Below are experts of layer 10 (counted from 0) of a mixture-of-experts language model. Rows are named router (the router's row for the expert) and show model dimensions 0-223. Each number is 200 + 40 x the weight over its row's rms, rounded and kept within 0 to 999.
After each expert's rows: "gets" lists some tokens that make up at least twice as much of what it gets as of all text. This comes from a sample of Wikipedia text that the model never trained on. Tokens count by the router's weight.

# expert 11
router,236,238,163,171,277,195,191,209,221,251,174,257,130,184,162,163,175,101,178,252,239,192,243,157,168,192,146,255,156,190,209,213,156,209,122,233,225,185,148,137,249,208,283,220,223,281,254,135,236,142,132,215,179,197,195,260,210,136,202,258,209,233,208,170,248,178,263,242,226,228,187,133,196,179,250,199,171,138,190,230,277,226,235,163,186,136,194,116,201,206,222,175,246,171,210,269,136,244,179,209,203,170,167,157,183,171,190,193,189,155,135,246,175,203,194,217,265,236,217,198,228,103,208,182,200,139,150,254,198,163,194,227,268,218,290,149,166,168,131,177,121,249,159,163,224,207,143,223,228,296,179,230,156,209,220,178,167,149,239,235,160,150,160,178,189,132,215,246,219,197,254,207,101,153,232,256,191,169,183,212,162,192,185,194,223,249,218,183,156,202,168,218,187,182,152,255,178,184,178,135,155,230,204,167,205,194,230,156,195,221,225,209,177,163,263,190,211,181,157,161,185,129,189,174
gets: " he", " was", " and", " He", " has", " also"

# expert 16
router,225,152,234,211,226,157,246,183,211,257,199,219,196,209,242,241,173,220,144,213,197,179,241,189,153,217,224,231,232,81,216,207,200,187,152,182,266,143,179,201,210,154,261,113,261,135,227,178,142,222,218,176,178,216,230,205,246,168,190,216,199,158,179,159,150,230,247,127,167,120,191,218,229,153,117,196,309,168,197,181,166,206,203,128,228,246,198,201,148,229,268,179,281,156,250,219,203,222,253,203,230,229,251,156,238,207,162,167,137,209,194,252,203,182,207,122,173,243,199,216,118,204,234,204,170,270,220,118,222,143,190,156,244,215,272,148,269,238,255,105,187,223,203,170,168,174,195,266,212,125,222,219,282,139,160,180,191,228,212,156,226,190,209,137,243,203,228,276,254,195,150,132,201,180,199,245,195,177,203,226,227,187,174,154,209,219,203,191,177,219,258,261,243,269,162,261,113,214,205,221,200,173,204,205,172,146,183,161,232,249,201,258,181,205,131,174,221,179,232,181,192,153,221,213
gets: " the", " of", " and", " to", " in", "-"

# expert 50
router,178,181,214,184,222,154,131,236,221,199,157,259,199,236,198,300,264,214,208,195,213,232,205,155,245,240,245,221,155,193,207,153,234,165,242,223,172,208,147,192,154,188,206,194,203,189,228,181,101,268,273,174,173,184,214,226,146,138,156,212,195,191,175,199,273,219,203,285,216,178,266,170,184,144,99,183,212,215,199,207,164,265,205,255,154,254,155,170,190,180,192,166,136,157,197,286,216,183,150,221,163,274,238,246,205,241,134,211,234,175,262,239,169,228,189,208,289,210,192,119,241,210,202,234,232,187,119,156,195,163,217,213,190,253,218,298,254,182,249,183,213,171,181,246,265,126,130,150,196,233,186,167,271,202,267,179,171,187,267,269,266,249,298,176,145,228,222,275,171,197,213,257,163,173,168,237,176,183,202,214,160,241,246,233,231,193,208,149,184,233,220,213,242,201,136,201,173,220,228,212,220,107,229,243,226,247,213,174,230,237,178,211,216,209,231,205,204,160,196,255,151,186,203,167
gets: " ", "20", " of", "–", " de", " United"

# expert 23
router,212,264,129,172,154,308,239,233,161,187,261,247,229,194,151,228,216,259,204,181,209,212,200,236,107,296,219,215,192,157,228,179,213,142,262,239,265,285,198,168,260,210,244,214,121,224,217,152,217,172,188,145,131,161,194,155,170,230,216,277,217,149,145,234,217,267,197,205,213,207,242,226,215,237,228,306,136,205,198,202,166,216,126,240,206,198,185,237,229,204,121,250,179,241,250,229,162,179,256,192,188,198,224,232,229,189,217,199,208,232,85,208,244,181,135,217,179,188,226,174,182,187,188,159,189,224,266,225,168,206,207,172,155,184,201,225,261,186,199,246,200,170,146,212,160,153,235,199,225,210,177,190,244,228,187,257,250,161,251,246,242,211,177,210,192,227,230,213,144,213,193,186,223,200,252,178,251,221,154,267,279,171,236,178,132,160,204,157,156,220,208,179,225,232,175,244,233,127,189,155,111,228,157,160,141,265,208,179,209,133,232,183,164,214,220,287,142,218,231,211,258,261,242,214
gets: "0", "2", "1", "5", "3", "6"

# expert 8
router,182,199,112,204,263,209,171,199,236,247,154,179,179,221,219,233,161,196,180,169,221,167,152,229,249,159,224,175,150,272,184,222,186,214,155,241,208,200,207,201,139,143,151,215,226,269,229,159,200,210,172,194,119,278,199,259,215,283,224,245,271,247,176,168,237,220,179,216,163,182,204,159,177,122,235,168,199,143,139,183,176,149,175,201,238,156,175,112,145,258,230,181,165,182,224,255,152,228,225,186,191,211,208,185,193,182,245,223,241,205,145,213,158,201,176,134,215,253,247,111,234,207,206,152,170,210,187,207,177,100,224,176,155,190,197,142,185,182,150,187,248,251,214,164,124,252,262,197,218,200,183,282,198,196,203,247,188,140,286,225,231,200,216,195,185,129,251,122,261,205,148,175,180,136,195,249,229,128,207,166,183,146,197,167,176,157,201,186,247,205,177,232,255,209,226,286,229,285,167,163,91,164,241,240,213,213,249,174,184,180,133,204,218,217,156,175,234,179,214,211,197,186,127,124
gets: ".", " ", ".\n\n", "-", "19", " |\n"

# expert 12
router,242,165,294,182,232,264,247,215,177,221,206,173,187,231,205,188,245,216,232,218,228,250,247,197,159,151,159,236,161,191,255,151,169,255,180,203,250,202,233,170,259,174,285,152,194,206,196,253,185,208,219,184,181,160,171,256,182,174,212,188,246,188,235,157,178,224,147,126,227,207,125,225,205,168,192,152,212,198,165,138,242,226,161,278,242,232,257,176,189,239,211,176,203,202,201,232,202,212,99,240,165,192,167,159,284,282,196,129,174,173,252,184,213,200,135,170,205,175,223,234,199,97,159,294,230,221,263,228,164,230,189,220,241,176,262,177,138,274,241,116,156,185,227,135,209,171,171,216,100,249,178,244,258,219,200,205,291,214,214,245,198,174,143,247,208,148,193,152,191,236,186,170,205,250,240,236,246,254,241,136,179,227,205,191,177,264,236,205,173,217,219,187,164,173,266,217,178,153,145,204,249,254,180,220,194,166,135,157,175,167,155,256,176,192,229,174,238,286,215,201,240,134,195,191
gets: " the", " a", " The", "'s", " his", "The"

# expert 27
router,240,200,237,162,278,225,144,192,183,227,153,165,174,247,146,261,160,139,150,145,216,172,115,174,154,168,224,184,215,238,186,221,221,119,240,160,199,172,157,235,186,147,175,218,218,201,158,161,229,265,235,227,114,200,152,251,176,246,158,233,178,225,154,217,188,169,231,142,211,182,235,219,180,142,164,224,170,237,155,179,210,224,220,246,254,221,175,252,181,184,178,187,166,170,155,164,169,230,228,147,261,231,233,135,242,201,211,210,238,207,193,163,148,191,135,251,68,201,204,220,230,210,177,223,230,171,161,234,143,146,247,181,210,250,158,182,237,153,222,181,247,142,242,242,109,190,195,203,190,235,265,203,212,123,206,177,136,164,223,281,288,199,205,248,197,184,231,203,182,204,223,168,196,212,143,184,166,246,122,214,169,172,288,242,233,248,213,202,176,191,203,157,201,241,178,224,174,172,123,190,203,141,170,268,228,230,230,190,96,158,160,231,161,278,154,246,161,152,174,211,136,173,171,253
gets: " ", "19", " and", "–", " as", "20"

# expert 39
router,247,150,205,141,213,219,278,147,201,165,253,203,247,258,228,193,238,179,177,217,150,222,187,246,170,255,256,185,199,250,134,186,187,278,168,133,167,232,139,169,203,139,243,260,203,222,209,201,177,218,188,198,163,152,173,219,256,214,225,122,152,160,182,120,138,226,219,199,195,173,157,181,188,243,276,199,252,131,245,252,210,218,86,217,211,249,221,239,146,197,251,195,164,199,228,122,332,190,209,209,198,213,216,235,225,227,177,179,178,226,232,205,204,242,241,151,174,223,252,200,125,257,187,216,235,196,251,198,177,229,238,174,147,201,166,195,218,197,252,207,203,185,195,178,187,172,145,226,118,239,221,168,220,294,181,212,200,231,220,166,208,95,219,245,216,303,257,221,201,239,150,226,230,273,228,221,280,252,207,145,254,250,174,181,207,187,221,275,226,214,186,191,207,220,264,187,118,217,236,245,159,151,154,262,197,141,185,209,191,214,185,235,218,231,219,208,252,177,205,188,135,227,166,177
gets: " |", " the", " on", " to", " in", " and"

# expert 4
router,197,225,188,157,248,216,163,154,152,240,175,160,197,284,195,208,254,216,183,186,236,128,129,214,212,208,208,201,171,239,176,202,172,202,221,179,200,204,178,230,136,197,191,190,187,194,217,124,128,161,264,279,188,244,213,228,180,154,207,160,227,240,191,216,255,171,208,198,187,186,199,181,175,184,187,135,193,204,232,193,180,240,252,197,136,174,174,133,186,178,146,179,257,240,117,203,135,291,222,159,126,274,300,181,232,155,199,197,146,265,227,177,125,145,160,119,188,205,174,137,267,228,180,238,248,216,172,257,121,256,179,226,181,202,196,224,172,224,284,175,127,209,179,178,186,200,214,253,191,160,151,264,231,112,185,167,158,229,217,228,174,203,150,259,176,143,200,182,189,233,159,232,221,205,201,150,196,234,172,190,190,160,186,270,193,223,193,180,184,236,166,165,148,210,151,176,184,300,217,243,152,134,247,252,221,155,222,261,180,180,184,224,123,157,144,126,213,210,264,261,164,209,172,131
gets: " ", "19", "20", ",", ".", "18"

# expert 53
router,183,119,204,180,175,207,137,241,207,229,202,128,209,261,205,225,242,143,266,275,199,218,141,131,255,156,194,250,194,122,179,195,210,173,219,217,198,220,217,250,184,195,202,226,220,211,168,253,191,206,175,227,193,175,257,196,221,131,271,198,195,209,174,225,144,140,224,236,163,167,208,229,174,238,242,163,202,228,246,238,195,282,121,174,182,251,146,155,197,136,148,219,260,230,194,120,261,204,157,221,192,157,226,231,205,216,191,169,241,250,198,155,141,192,200,255,182,164,218,159,210,175,199,159,190,160,244,198,166,275,184,229,175,163,157,227,198,176,281,202,145,166,131,275,183,164,229,182,203,202,173,122,198,178,228,269,216,267,197,228,238,241,250,251,191,222,130,193,235,178,187,243,234,278,150,199,247,225,107,171,88,155,175,160,228,168,221,193,217,237,158,192,196,250,274,223,133,160,241,154,192,213,189,235,215,251,160,182,246,98,251,131,215,216,226,236,178,227,251,207,144,162,161,181
gets: " ", " |\n", " (", "\n", "–", " \""

# expert 6
router,155,210,224,167,155,212,198,168,178,196,247,195,181,148,226,170,193,240,197,236,223,288,240,222,223,149,133,240,154,142,245,241,179,166,237,218,126,239,175,208,182,145,246,173,166,227,213,185,141,158,173,178,200,210,261,156,179,193,270,226,188,239,167,199,171,171,226,211,162,126,174,270,231,197,141,151,187,237,249,195,193,184,131,164,197,139,209,240,172,262,236,269,183,200,183,142,229,155,188,153,189,237,194,184,217,223,266,244,176,220,270,177,188,151,164,141,226,190,149,151,220,182,172,165,226,260,191,186,253,239,111,268,217,254,217,191,176,272,223,190,194,236,222,136,185,171,291,192,279,229,207,210,222,277,212,190,242,210,154,122,181,122,241,245,231,201,180,119,167,207,250,223,171,230,185,149,158,191,193,210,187,258,171,213,235,98,228,197,199,245,167,222,202,173,126,146,162,142,212,216,185,183,170,167,244,131,158,184,260,152,160,248,198,124,222,154,151,225,191,291,172,279,169,200
gets: " (", ",", ":", " \"", ")", " /"

# expert 29
router,228,249,199,220,197,255,160,201,174,180,170,238,289,240,209,179,157,191,236,237,137,285,177,199,202,224,192,122,211,202,214,225,260,185,278,140,232,192,137,199,168,234,185,242,187,216,212,184,151,168,68,186,253,139,264,159,296,231,201,213,225,166,156,123,222,159,129,232,206,195,223,241,228,229,178,168,189,230,218,188,219,175,207,124,188,227,178,193,209,203,179,257,190,170,227,261,248,214,215,180,157,243,185,220,168,194,165,166,168,143,173,135,214,217,235,213,95,209,185,134,257,200,223,131,152,192,302,252,202,259,115,257,222,224,143,241,175,127,131,251,280,221,251,192,240,260,240,203,173,169,153,217,233,244,162,161,139,222,137,272,194,210,193,195,276,183,172,231,207,226,179,157,236,222,203,228,224,233,214,220,204,203,192,243,246,188,183,105,227,167,227,196,181,253,209,132,216,137,233,183,209,191,244,158,215,200,255,177,287,219,171,229,188,190,221,223,206,185,218,178,197,222,236,167
gets: ")", " \"", "%", "0", "\"", " —"

# expert 49
router,153,229,205,211,240,198,231,179,252,223,158,130,265,244,167,242,273,258,227,165,182,190,244,221,204,156,220,229,143,181,217,298,147,179,269,233,239,104,249,198,138,257,163,211,141,257,236,241,203,177,222,215,126,153,224,226,184,237,219,153,186,108,206,229,183,151,172,185,188,222,240,216,206,225,203,180,198,223,188,155,186,149,207,183,204,239,259,226,208,173,202,117,148,246,229,172,216,196,182,286,259,287,189,186,188,245,184,145,149,215,202,231,262,138,147,190,221,174,180,278,176,235,202,152,232,215,151,243,135,178,233,159,148,194,235,180,160,149,186,110,172,231,196,154,211,127,255,188,287,224,165,222,190,185,203,172,223,190,222,236,187,171,174,142,215,161,215,154,139,175,223,226,210,225,183,212,253,202,196,239,277,220,187,224,155,191,191,175,251,146,247,186,251,225,277,185,161,237,198,277,89,210,240,183,269,284,225,183,215,229,153,190,227,161,248,193,170,181,239,190,234,237,156,195
gets: " |", "|", " the", ";", " a", "-"

# expert 38
router,244,237,274,197,148,186,175,182,216,191,183,234,202,212,212,204,172,205,219,247,139,257,126,260,217,204,193,196,226,242,242,218,235,203,200,258,238,176,194,196,205,206,148,241,241,172,124,201,201,252,241,258,229,226,149,194,191,247,151,147,200,169,214,243,82,132,242,205,214,235,221,226,210,218,163,197,267,216,210,149,214,184,191,212,244,176,222,175,258,289,225,143,244,246,177,283,139,170,96,161,195,194,195,252,214,185,210,254,191,218,235,128,206,145,239,179,150,182,179,185,188,175,170,169,203,223,170,216,217,196,246,228,205,231,84,147,202,224,117,236,272,172,167,197,234,222,233,218,200,171,294,166,158,149,153,256,161,235,230,224,253,235,225,243,199,262,146,180,228,207,256,175,226,192,159,112,222,217,186,142,191,140,256,163,215,203,224,258,254,221,147,104,119,225,209,208,232,122,181,188,263,183,212,205,133,205,150,159,200,265,194,201,177,289,213,182,213,163,184,194,172,181,159,167
gets: ",", " is", " was", " \"", " him", " her"

# expert 1
router,267,196,172,204,186,175,175,234,222,193,214,245,217,135,197,219,153,245,208,224,237,176,170,178,187,213,175,137,137,120,228,97,215,179,195,189,221,246,328,116,243,239,247,191,177,240,222,208,190,154,142,248,118,162,207,248,202,212,221,261,249,213,175,207,190,217,141,169,171,285,159,101,239,245,222,247,151,149,210,209,156,212,201,273,199,190,265,180,221,141,218,137,172,241,182,254,159,182,201,144,201,170,226,163,222,151,214,178,219,237,123,216,199,229,194,261,188,179,224,241,149,160,213,280,213,193,161,213,215,195,236,201,152,171,168,183,227,208,214,182,205,204,221,194,196,210,178,228,169,177,126,283,213,265,208,189,209,203,170,266,171,180,189,150,213,170,147,218,201,192,308,170,241,162,217,166,172,230,179,227,200,113,170,250,225,147,203,140,194,281,208,231,126,152,249,210,157,185,145,202,291,251,256,200,201,180,154,233,196,168,145,221,208,180,130,247,242,211,260,186,126,229,221,172
gets: "19", "1", "0", "2", "3", "20"

# expert 28
router,212,141,152,188,182,187,289,189,117,215,263,273,227,177,166,176,163,215,281,221,177,208,153,165,143,165,157,203,183,130,212,224,205,203,219,190,218,208,171,224,159,217,200,232,207,204,165,222,121,248,184,180,291,225,262,139,178,232,297,221,202,236,179,208,124,159,193,224,161,177,178,225,228,173,160,294,97,217,169,222,263,173,169,215,160,232,169,167,245,165,180,288,194,225,230,228,235,231,244,155,207,179,196,144,222,268,200,194,213,204,180,163,257,203,167,152,174,136,163,189,144,172,150,193,204,201,134,152,201,291,235,196,201,187,133,252,168,183,212,238,224,189,251,219,152,266,201,141,202,178,195,219,197,230,131,146,266,230,212,238,143,134,236,192,159,168,164,221,171,196,217,201,144,225,204,205,145,188,271,229,240,166,162,193,260,175,203,134,254,266,186,202,233,97,172,259,198,145,222,170,236,212,235,162,207,181,188,161,276,182,162,266,235,204,211,258,194,237,207,239,183,205,263,148
gets: "0", ")", "\"", "1", "2", "3"

# expert 20
router,219,136,210,152,128,230,197,265,254,226,179,195,239,226,204,249,200,203,204,144,180,163,122,174,260,219,167,304,205,256,229,190,140,234,229,211,211,190,152,182,201,252,248,124,254,257,247,257,249,167,196,300,252,246,276,225,188,182,111,196,226,180,150,174,174,195,270,188,217,217,232,218,194,243,276,179,233,237,258,160,140,215,201,122,190,274,160,138,195,239,161,155,202,114,128,183,190,166,168,215,141,179,239,249,226,156,228,202,263,199,162,174,227,157,194,261,173,235,123,146,255,256,151,179,205,151,237,193,196,226,240,190,160,197,185,243,150,147,208,173,170,210,218,219,189,149,214,208,217,189,185,184,185,186,221,263,197,195,210,177,189,246,163,189,233,236,163,240,288,189,177,167,143,225,157,291,251,196,274,135,149,193,150,270,146,214,192,258,194,162,183,206,219,164,183,197,179,167,179,170,230,224,240,197,215,234,159,167,160,153,158,156,189,161,228,180,178,185,224,186,214,116,148,200
gets: ".\n\n", " |\n", "\n", "==", "\n\n", " ("

# expert 42
router,210,225,197,171,310,216,182,170,189,210,163,198,246,232,175,271,206,124,183,156,266,262,235,204,163,217,227,284,199,212,167,279,122,238,169,200,198,222,174,156,216,193,299,249,183,226,168,232,174,144,219,211,178,269,185,246,236,234,198,169,228,187,249,154,172,256,216,207,196,270,200,203,192,219,265,203,235,203,186,223,217,180,163,128,211,175,204,230,175,276,165,283,235,205,153,179,207,161,175,197,224,249,209,174,264,234,218,214,117,140,140,217,206,222,204,222,156,166,217,242,188,137,236,253,196,139,182,176,204,170,165,233,163,236,241,241,189,229,148,189,196,180,224,225,114,124,192,197,178,208,127,227,178,222,260,252,210,189,269,210,204,148,141,186,259,213,176,210,199,355,227,216,116,203,199,197,252,164,160,127,161,221,167,127,227,219,273,173,168,200,196,205,216,186,129,206,211,248,152,129,286,183,169,201,177,167,150,227,155,231,218,227,206,274,244,174,161,197,222,216,186,227,209,233
gets: " the", " a", " was", " to", " is", " and"

# expert 55
router,170,215,152,210,271,154,261,203,161,96,207,169,228,229,194,144,287,200,127,148,192,224,206,161,302,206,238,201,195,154,230,252,228,212,174,201,175,261,198,241,166,244,183,240,246,183,207,184,254,243,217,217,221,222,173,180,205,192,157,237,171,140,221,185,249,196,221,191,170,188,155,132,135,218,174,166,221,218,265,228,177,230,218,208,193,194,196,169,139,145,186,151,157,212,171,187,209,189,205,221,184,190,185,212,239,148,268,187,273,217,267,234,205,152,211,168,196,138,208,176,199,227,252,174,154,234,142,111,160,185,148,196,222,183,223,168,190,116,137,114,219,203,205,196,195,134,177,190,235,173,162,273,237,266,231,247,242,208,209,142,185,210,170,217,206,157,195,210,235,233,197,108,241,235,170,287,189,157,168,190,286,196,220,191,234,215,236,221,235,224,201,212,146,266,205,141,144,306,96,261,209,180,272,229,266,219,223,227,264,244,212,235,230,173,193,136,230,231,244,170,244,267,230,198
gets: " |", "|", ":", ",", "-", ";"

# expert 48
router,231,188,143,191,243,177,188,203,191,187,183,246,92,194,191,177,169,148,203,222,156,231,214,182,196,208,169,193,216,190,220,211,122,222,200,187,184,147,147,139,147,227,205,222,209,177,178,115,246,170,100,179,219,195,233,211,209,160,126,169,171,241,217,132,238,221,252,208,279,190,210,114,237,211,255,206,232,180,204,166,280,174,209,201,230,105,185,140,188,239,230,183,243,186,210,285,210,158,190,173,179,165,129,154,131,159,123,252,189,195,148,273,239,202,253,155,247,254,274,175,186,121,144,193,202,177,153,224,222,162,199,222,206,212,266,142,160,184,150,206,155,233,103,153,166,294,210,218,183,262,195,177,156,174,234,175,178,164,260,227,158,194,170,249,141,139,193,214,200,213,271,227,228,183,196,244,180,213,163,164,158,201,228,219,185,239,227,192,153,256,180,123,214,172,217,209,185,209,252,151,144,245,180,174,200,187,296,169,185,246,252,259,163,161,242,209,184,188,166,166,199,150,166,135
gets: ",", " and", " that", " which", " he", " but"

# expert 35
router,211,251,184,146,212,224,138,181,251,198,157,246,217,199,212,178,157,217,187,225,127,173,140,138,276,260,187,169,193,263,189,271,163,259,155,152,286,229,218,118,220,168,184,241,181,162,188,250,207,169,84,253,237,224,220,227,239,215,180,155,186,150,163,148,276,158,146,283,203,216,199,249,209,142,192,285,202,175,203,185,230,190,214,212,173,122,197,176,207,266,189,181,256,235,203,227,213,138,179,141,186,224,213,229,184,136,283,163,202,221,181,227,183,206,255,201,139,216,168,150,155,143,258,183,165,151,167,249,186,241,196,208,180,196,190,243,198,236,201,286,250,148,259,173,206,217,196,181,131,173,183,228,182,231,242,199,214,188,145,220,283,153,191,259,236,190,258,211,114,238,177,172,216,236,164,140,259,263,164,187,180,137,155,144,248,197,218,143,199,133,193,231,216,192,226,221,199,211,225,172,233,256,210,136,184,190,136,201,217,197,209,256,147,207,147,176,187,186,185,136,190,241,281,180
gets: " to", " of", " and", " that", ".", " for"

# expert 59
router,223,140,193,174,165,202,259,170,185,185,262,218,175,191,207,155,252,171,162,159,170,151,226,241,193,223,176,237,250,204,190,207,169,260,243,169,224,167,205,189,190,170,237,154,189,181,160,175,195,212,241,255,272,146,215,245,208,200,214,139,231,135,216,224,131,222,171,128,225,154,125,272,121,216,211,208,217,190,165,213,170,242,236,171,261,295,200,223,187,211,236,209,216,142,249,193,178,265,209,252,209,171,217,300,210,183,200,160,95,189,216,179,230,179,175,175,251,241,219,226,208,228,266,230,241,135,259,248,151,201,158,157,243,168,252,223,207,183,288,226,201,189,247,240,96,158,187,261,143,212,138,193,208,227,232,258,198,248,219,179,220,220,205,201,257,322,228,233,135,223,103,149,245,162,264,164,232,264,215,177,232,261,183,214,172,190,222,135,231,190,180,183,232,231,224,158,188,214,221,249,229,151,200,232,213,167,138,235,196,164,192,260,168,236,183,203,285,193,189,157,204,224,119,195
gets: " the", " in", " of", " The", "'s", "The"

# expert 0
router,176,222,233,203,232,228,193,203,189,178,199,227,214,164,217,140,216,197,215,190,162,178,217,203,170,197,189,117,234,195,131,193,206,231,172,197,133,137,223,269,138,233,153,173,214,174,200,168,224,231,252,175,189,194,178,137,109,213,127,230,109,189,241,273,103,190,215,142,229,211,239,161,190,180,126,150,287,227,210,126,241,160,183,172,226,144,173,202,233,166,189,170,164,218,148,126,164,189,184,188,168,202,128,176,228,219,123,271,201,214,278,211,245,173,235,147,235,149,150,255,163,204,224,219,191,209,217,173,254,202,219,194,187,212,195,229,166,189,236,216,260,234,128,169,198,205,126,190,274,142,273,143,179,140,159,168,164,188,215,174,157,258,229,231,164,213,160,200,195,216,200,197,209,111,184,169,140,131,199,141,190,190,194,220,119,240,214,167,234,211,180,164,93,189,174,182,235,257,257,211,189,192,155,234,143,257,283,175,202,226,184,172,211,177,231,278,234,151,210,185,233,219,219,101
gets: ",", "s", " years", " season", "ers", " time"

# expert 9
router,154,253,196,211,225,226,245,146,101,221,199,119,199,211,280,223,223,237,221,207,165,215,257,235,187,268,152,152,275,267,220,246,262,216,165,189,159,137,212,260,142,221,186,194,183,208,261,187,195,157,262,123,210,177,199,203,243,143,186,134,205,241,193,160,214,220,227,179,196,202,162,232,96,248,179,162,136,199,176,182,166,191,219,178,256,223,195,265,194,257,148,195,217,232,221,127,247,217,160,289,204,168,183,214,199,196,165,139,214,168,194,297,250,222,178,120,195,217,237,231,238,260,169,261,215,155,251,204,260,247,206,141,244,225,261,181,193,212,276,258,182,238,177,182,255,220,137,201,189,260,214,175,200,162,218,184,250,179,206,121,231,198,255,161,193,213,179,198,183,196,138,215,243,213,265,195,203,217,168,129,216,194,224,198,144,190,196,295,213,178,202,205,264,192,235,215,241,266,216,254,133,162,155,202,188,193,208,318,185,219,198,177,216,149,218,239,196,249,171,156,165,224,154,173
gets: " the", " at", " York", "o", "a", " City"

# expert 45
router,182,188,216,241,244,209,205,173,131,217,171,161,232,169,216,199,257,225,208,189,229,218,222,266,190,233,213,156,231,252,134,263,261,207,224,164,218,169,217,224,162,240,188,150,172,243,191,196,175,114,222,137,251,203,190,230,222,134,195,183,131,159,187,205,190,205,245,236,168,174,166,202,175,260,199,165,160,148,205,173,224,199,148,191,204,235,228,192,181,214,234,147,209,134,248,134,182,195,154,225,260,254,110,196,181,180,218,157,165,159,212,277,238,206,175,275,189,208,129,211,188,255,158,230,202,249,148,160,213,113,222,175,235,182,165,204,189,215,262,218,165,183,209,177,211,152,157,237,244,254,193,132,217,196,159,151,146,261,177,93,197,282,197,165,139,176,190,189,149,148,180,306,207,214,181,200,266,227,238,166,228,227,222,207,215,221,188,262,256,108,247,138,166,159,269,205,268,154,284,264,187,210,150,207,134,245,168,268,141,203,164,148,232,201,245,219,226,191,235,155,229,219,174,133
gets: " |", " at", " National", " University", " City", ";"

# expert 31
router,161,229,246,148,247,198,244,193,242,167,192,157,255,195,186,168,204,223,249,172,104,183,263,198,180,107,189,163,219,183,246,219,107,201,172,251,285,113,214,127,160,242,257,148,207,214,235,251,186,168,198,206,264,148,207,199,174,101,278,245,193,218,199,303,166,148,186,195,250,201,126,182,175,209,232,231,222,219,229,210,234,195,287,227,218,235,199,169,215,157,207,217,155,176,173,234,212,156,201,251,282,155,176,126,156,180,189,186,190,178,242,194,229,213,193,207,240,173,117,212,145,220,254,239,239,223,246,253,153,247,166,200,311,156,227,112,178,278,193,170,124,198,229,150,186,277,160,208,230,202,135,213,188,157,181,222,274,212,110,209,149,186,190,193,186,208,163,225,175,209,254,189,138,154,191,179,199,192,222,200,243,172,160,186,194,203,214,149,139,171,168,247,188,168,253,169,221,216,179,251,196,188,188,179,247,164,224,188,199,208,176,173,163,131,177,206,246,225,202,161,227,175,208,130
gets: " |", " the", ",", "|", " a", " The"

# expert 57
router,168,184,275,266,221,182,238,170,243,255,199,147,232,206,226,201,173,229,162,233,200,208,212,151,108,177,263,173,269,170,238,219,247,225,149,220,162,208,152,213,156,246,201,215,215,171,220,155,248,201,163,193,233,180,164,181,281,221,262,189,212,250,287,172,218,147,288,196,151,136,146,188,226,222,180,173,161,237,199,204,249,151,216,184,212,235,266,162,271,237,187,150,147,223,246,241,240,169,178,172,177,186,203,156,161,187,139,227,192,201,268,252,179,289,189,143,136,221,268,179,177,209,261,164,175,151,182,135,236,168,165,154,259,156,192,138,224,207,175,176,285,179,201,224,205,246,176,238,218,196,217,183,195,196,133,165,266,263,125,213,233,233,217,124,230,184,174,222,225,185,158,169,188,235,181,305,155,152,261,164,265,105,200,156,188,235,196,282,221,191,182,276,217,250,211,254,196,207,152,233,183,139,178,149,185,214,264,188,184,261,216,176,222,222,178,227,203,150,249,209,174,169,210,227
gets: ".", "-", ":", " by", " John", "i"

# expert 24
router,168,145,143,191,190,231,157,191,190,211,250,164,171,283,267,210,207,228,225,189,234,213,165,152,244,221,173,242,197,241,156,170,221,155,264,203,210,225,175,216,181,235,177,244,244,213,246,212,230,222,258,217,241,264,196,155,212,178,181,234,240,143,130,204,197,139,266,272,160,193,209,253,238,151,232,134,225,236,147,186,171,248,187,190,147,280,124,256,192,221,180,242,294,182,95,213,177,205,207,177,151,187,212,237,170,199,216,201,200,308,161,161,116,155,227,221,226,246,148,173,115,197,168,140,237,178,257,209,177,271,197,203,231,122,146,173,143,179,218,139,146,245,172,226,226,216,151,201,218,204,205,172,173,167,237,197,170,193,208,206,226,231,156,279,242,157,172,171,250,172,222,203,179,204,143,228,179,189,242,173,139,139,240,223,217,171,227,203,186,192,201,220,109,221,180,141,165,279,169,202,235,127,209,251,208,173,175,186,230,120,246,184,234,245,182,120,183,224,230,292,233,173,161,229
gets: " ", " (", " \"", "–", "20", "\n"

# expert 40
router,190,188,205,198,153,119,194,199,228,231,174,177,258,181,154,241,227,264,219,183,232,173,197,194,278,205,171,265,216,273,174,197,165,236,244,176,185,178,235,210,182,231,190,245,242,273,210,232,237,194,180,198,140,204,162,219,171,195,198,267,253,198,190,194,194,91,199,228,197,221,175,196,270,241,192,214,204,184,149,197,197,115,121,143,140,282,165,207,243,140,158,186,303,138,181,184,170,117,207,164,123,169,206,162,174,168,158,242,200,267,197,246,136,193,259,246,181,192,200,192,259,174,144,182,177,206,184,177,169,233,230,220,178,186,174,163,166,227,145,152,207,298,199,210,215,178,197,210,200,189,256,194,172,132,177,209,221,155,207,118,129,229,134,218,199,177,155,216,208,177,206,247,217,256,121,239,186,140,300,192,136,207,233,213,208,115,191,166,202,112,193,181,184,236,229,192,166,220,247,259,253,257,238,215,130,239,241,228,187,156,223,167,184,186,178,160,254,252,263,255,232,171,150,239
gets: " (", "\n", " |\n", " ", "\n\n", ".\n\n"